config.toml
d_model = 160
n_experts = 64
experts_per_token = 8
activation = "swiglu"
moe_layers = [2, 3, 4, 5, 6, 7]
router_score = "softmax"
routed_scale = 1.0
norm = "rmsnorm"
optimizer = "muon"
dataset = "wikipedia_en"
Below are experts of layer 3 (counted from 0) of a mixture-of-experts language model. Rows are named router (the router's row for the expert), gate (a neuron's input weights, with its number), up (a neuron's input weights, with its number) and show model dimensions 80-159. Each number is 128 + 32 x the weight over its row's rms, rounded and kept within 0 to 255.
After each expert's rows: "comes after" lists some tokens at least twice as common just before its tokens as in all text. This comes from a sample of Wikipedia text that the model never trained on. Tokens count by the router's weight.

# expert 23
router [139 135 104 154  85 156 209 128 142  97 131 139 174 126 111  94 132 139 158 140 153  76 141 124  83 112 109 141 149 111 158 147 146  84 138 148  88 111  97 138 161 153 175  54 116 107 166 192 188 161 106 179  69 144 151 109 154 150  89  95  70 140  94 135 125 157 156 136 164 105 122 148 135 137 126  81 142 120 162 195]
gate0 [229  87 132 185 121 129 149 164 103 160  62  98 155 165 138 135 150 112 134 165 135 115 177 121 117 130  88  74  96 159 129  39 108 168 111 153 141 122 182  83 129  82 137  91 147  93 147 115 124 177 130 131 187 170  68 121 118 114 101 113 148 164 107 142 126 119 118 169 183  78 160 101 193 120 142 137 122 161 103 147]
up0 [176 152  63 121 153 129 163 120 105 148 153 101 153  77 166 147 133 176  85 134 151 112 134 133  58 129 146 127 139 190 173 164 162  55 124 108 101 121 180 136 105 114 187 113 110  90 124 118  94 114 128  87 102  91  96 146 154 112  79 138 131 123  85 148  99 150  98 147 194  66 120 140 113 118 115 150 107  97 127 225]
comes after: " |", "1", "3", "4", "5", " C"

# expert 53
router [159  45 155 101  89  66 169 148  91 115  82 153 140 132 153 216 126 154  69 130 148 164 164 150 134 149 190 126 152 116 150 161 115 109 114 140 120  75 119 108 112 100 116 112 203 128  98 152 162 139  98 176 174 157  94 110 156 120 169  93 206 131 155  90  93  82 169 152 145 181 114 126 165 141  77 153 124 134  99  90]
gate0 [151  81 120 154 157  90  88 144 157 122 113 156 150 118 168 113 108 146 113 110 123 104 208 125 112 175 207 151 145 149 131  93 129 110 117 184 146 148 146 137 159 184 152 129 141 159 125 162 180  72 144 127 115 140 137 146 140  96  97 137  92 123 152  95  67 132  92  67  92 103 107  88 139 149 125 111 151 193 141  89]
up0 [117 134  78 105 185 133 130  80 154 144 170 130  90 116 128 134 150 142 113 198 129  93 168 195 130  97 133 105  72 175  72 118  53 117 190 147 171 129 127  80 145 181 131 167 108 139 115 143 134 162 113 105  89 132 141 135  75  81 110 154 102 158 120 117 108 154 143  91  90 129 105 127  86 181  62 183 146 162 142 106]
comes after: " the", "-", " \"", ":", " The", " a"

# expert 17
router [121  81 156 146 107 116 132 104 114  60 126 116 134 137 116  78 108 128 161 101 140 116 103 119 140 195 164 124 148 130  69 113 114 112 169 161 163 103 138 117 145  86 169 159 119 175 158 119  58 151  84 101 115 105 137 140 178 129 178 180 122 151 160 130 134 160 165 140 131 146 139 154  55 112 145 156 154 165  95 214]
gate0 [181 142 131 216 162 109  82 126 131 135 141 108 121 138 142  93  94 110 154  93  86  82 164 124 106 132 107 130  91 142 134  81 113 139 100 155 122 176 135 136 128  54 144  95 121 127 151 199 133 128 148 139 132 143 137 130 108 105 123 137 160 197 169  96 115 125 110 120 137 122 212 134 176 155 213 116 122 171  76 156]
up0 [146 154 124 122 171  99 148  99 150 155  96 125 136 114 166 204 131 119  87 171 196  42 138 138 115 162  74  96 123 129 138 136 101 118 188 223  52 174 139 166  79 133 184 138 126  53 171 128 132  64 136 137  91 160 115 137 148  80 112 124 105 160 156 125 128 156 149 114 126 177 143 116 180 121  86 154 117  80 110 201]
comes after: " ", " University", "–", " House", " member", " part"

# expert 60
router [ 73 126 157 104 122 175 166 134 118 150  87  84 153 100 139  92 173 148 102 183 121 150 169 145 116  93 164 112 183 106 189 163  86 175 161 166 174 124 108 161  77 166 141 146 117 123 132 191 146 190 100 158  89 121 156 139 122  90 127 143 101 148  74 162  72  95  72 153 165 138 168 112 110 149 120 126 147 160 154 152]
gate0 [175  86 131 154 176 172 106 111 195  81  86 133 164 199  37 139 135  67 156 156 127  99 188 143 147 153  97 152 185 140  84 149 146 100  63 142 159 101  77 112 138 108 104  66 132 159 143 148 134 154 176 187  92 131 104  81 148 110 122 149 140 123 119 110 149  90 115  68 135 154  71 116 152 154 120 138 136 147  61 188]
up0 [137 184 125  95 173 114 127  99 128 137 134 128 111 104  93  91  95 115  84 114 113 130  84 112 132 102 153 154  94 152 134 137 107 158 157  79 162 170 151 187  86 151 117 129 133 135 143 124  79 117 106 132 129 152 149 119  74 101  71 181 129 111 135 108 120 157 107 107 165 130 185 122 115 139  88  93 169 141 196 196]
comes after: " |", "|", ";", ":", " /", " in"

# expert 31
router [ 90 129 100 125 129 114 141 123 119 203 107  83 157 111  91  97 104 173 210 143 136 120 108 151 109 134 191 124 145 168 154 126 121  95 105 125 101 141 141  61  83 146 138 128  79 140 150 156 137 159  96 132 192 147 111 163 106 127 102 127  90 123  88 171 124 128 188 121 123 158 168 113 146 103  88 115 159 176 110 198]
gate2 [127 109 173 100  47 101 114 101 140  55 140 107 120  85 102 112 119 110 115 126 200 116 116  82 120 135 136 147  97 132 101 189 147 105 155  76  97 128  99 125 166 150 158  99 232 122 163 170 153  66 134 144 128 121 114 159 141 122 164  47 176 156  77 114 103 133 131 121  48 156 129 156 117 101 173 123 147 107 110 114]
up2 [180  91 122 155 111 108 131 178  96  86 191  92 113 130 151 137 107 107  77 176  84 175 133  93 137 134 101 117 166  49 138  96 151  75 192 100 146  82 112  94 116 122 128 113 113 159 108  99  88 182 137 134  96  95 177 181 105 133 132 164 120  86 125  80 138 100 131 144 165 140  83 232 158 160 157 137 154 124 126 135]
comes after: "0", "1", "2", "3", "4", ")"

# expert 59
router [153 146 130 132 139 120 141 146 126 109 158  81 153 165 109 121 126 134 104 113 153  67 159 134 111  87 131 118 113  93  57 162  90  94 160 150 174 126 161 142 135 151 177 114 111 116 129  67 125 137 139  84 153 113  98 153 170  67 131 112 112  92 160 162 153 124 141 110 130 134 160 107 104  92 194 116 111 149 135 157]
gate0 [174 106 141 184 180 167 104 100 135 155  65 163 132  89 103 115 156 165 109 164 127 177 186  85 131 117 110 129 152 109 112 120 188 117  85 169 165  85 112 146 110  96 126 159 138 134 119 159 143 149  60 153  69 162  72 124 155 103 121 130 120 143 134 147 115 122 113  56 130 133 113 107 184 150 134 116 138 237 156 185]
up0 [141 158 175  52 163  81 110  86 126  62 121 133 124 141 140 135 102 132 115  75  66 136 139  79 192 135  86 127 163 175 133 130 108  96 137 139 161 117  72 108 127 135 151 183 121 122 122 132  55  86 146  68 140 110 100 152 112 123 101 141 159 118 169 141 176 139 159 151 151 170 118 103 106 161 118  81 157 116 106 171]
comes after: " ", "201", "200", "–", "202", "."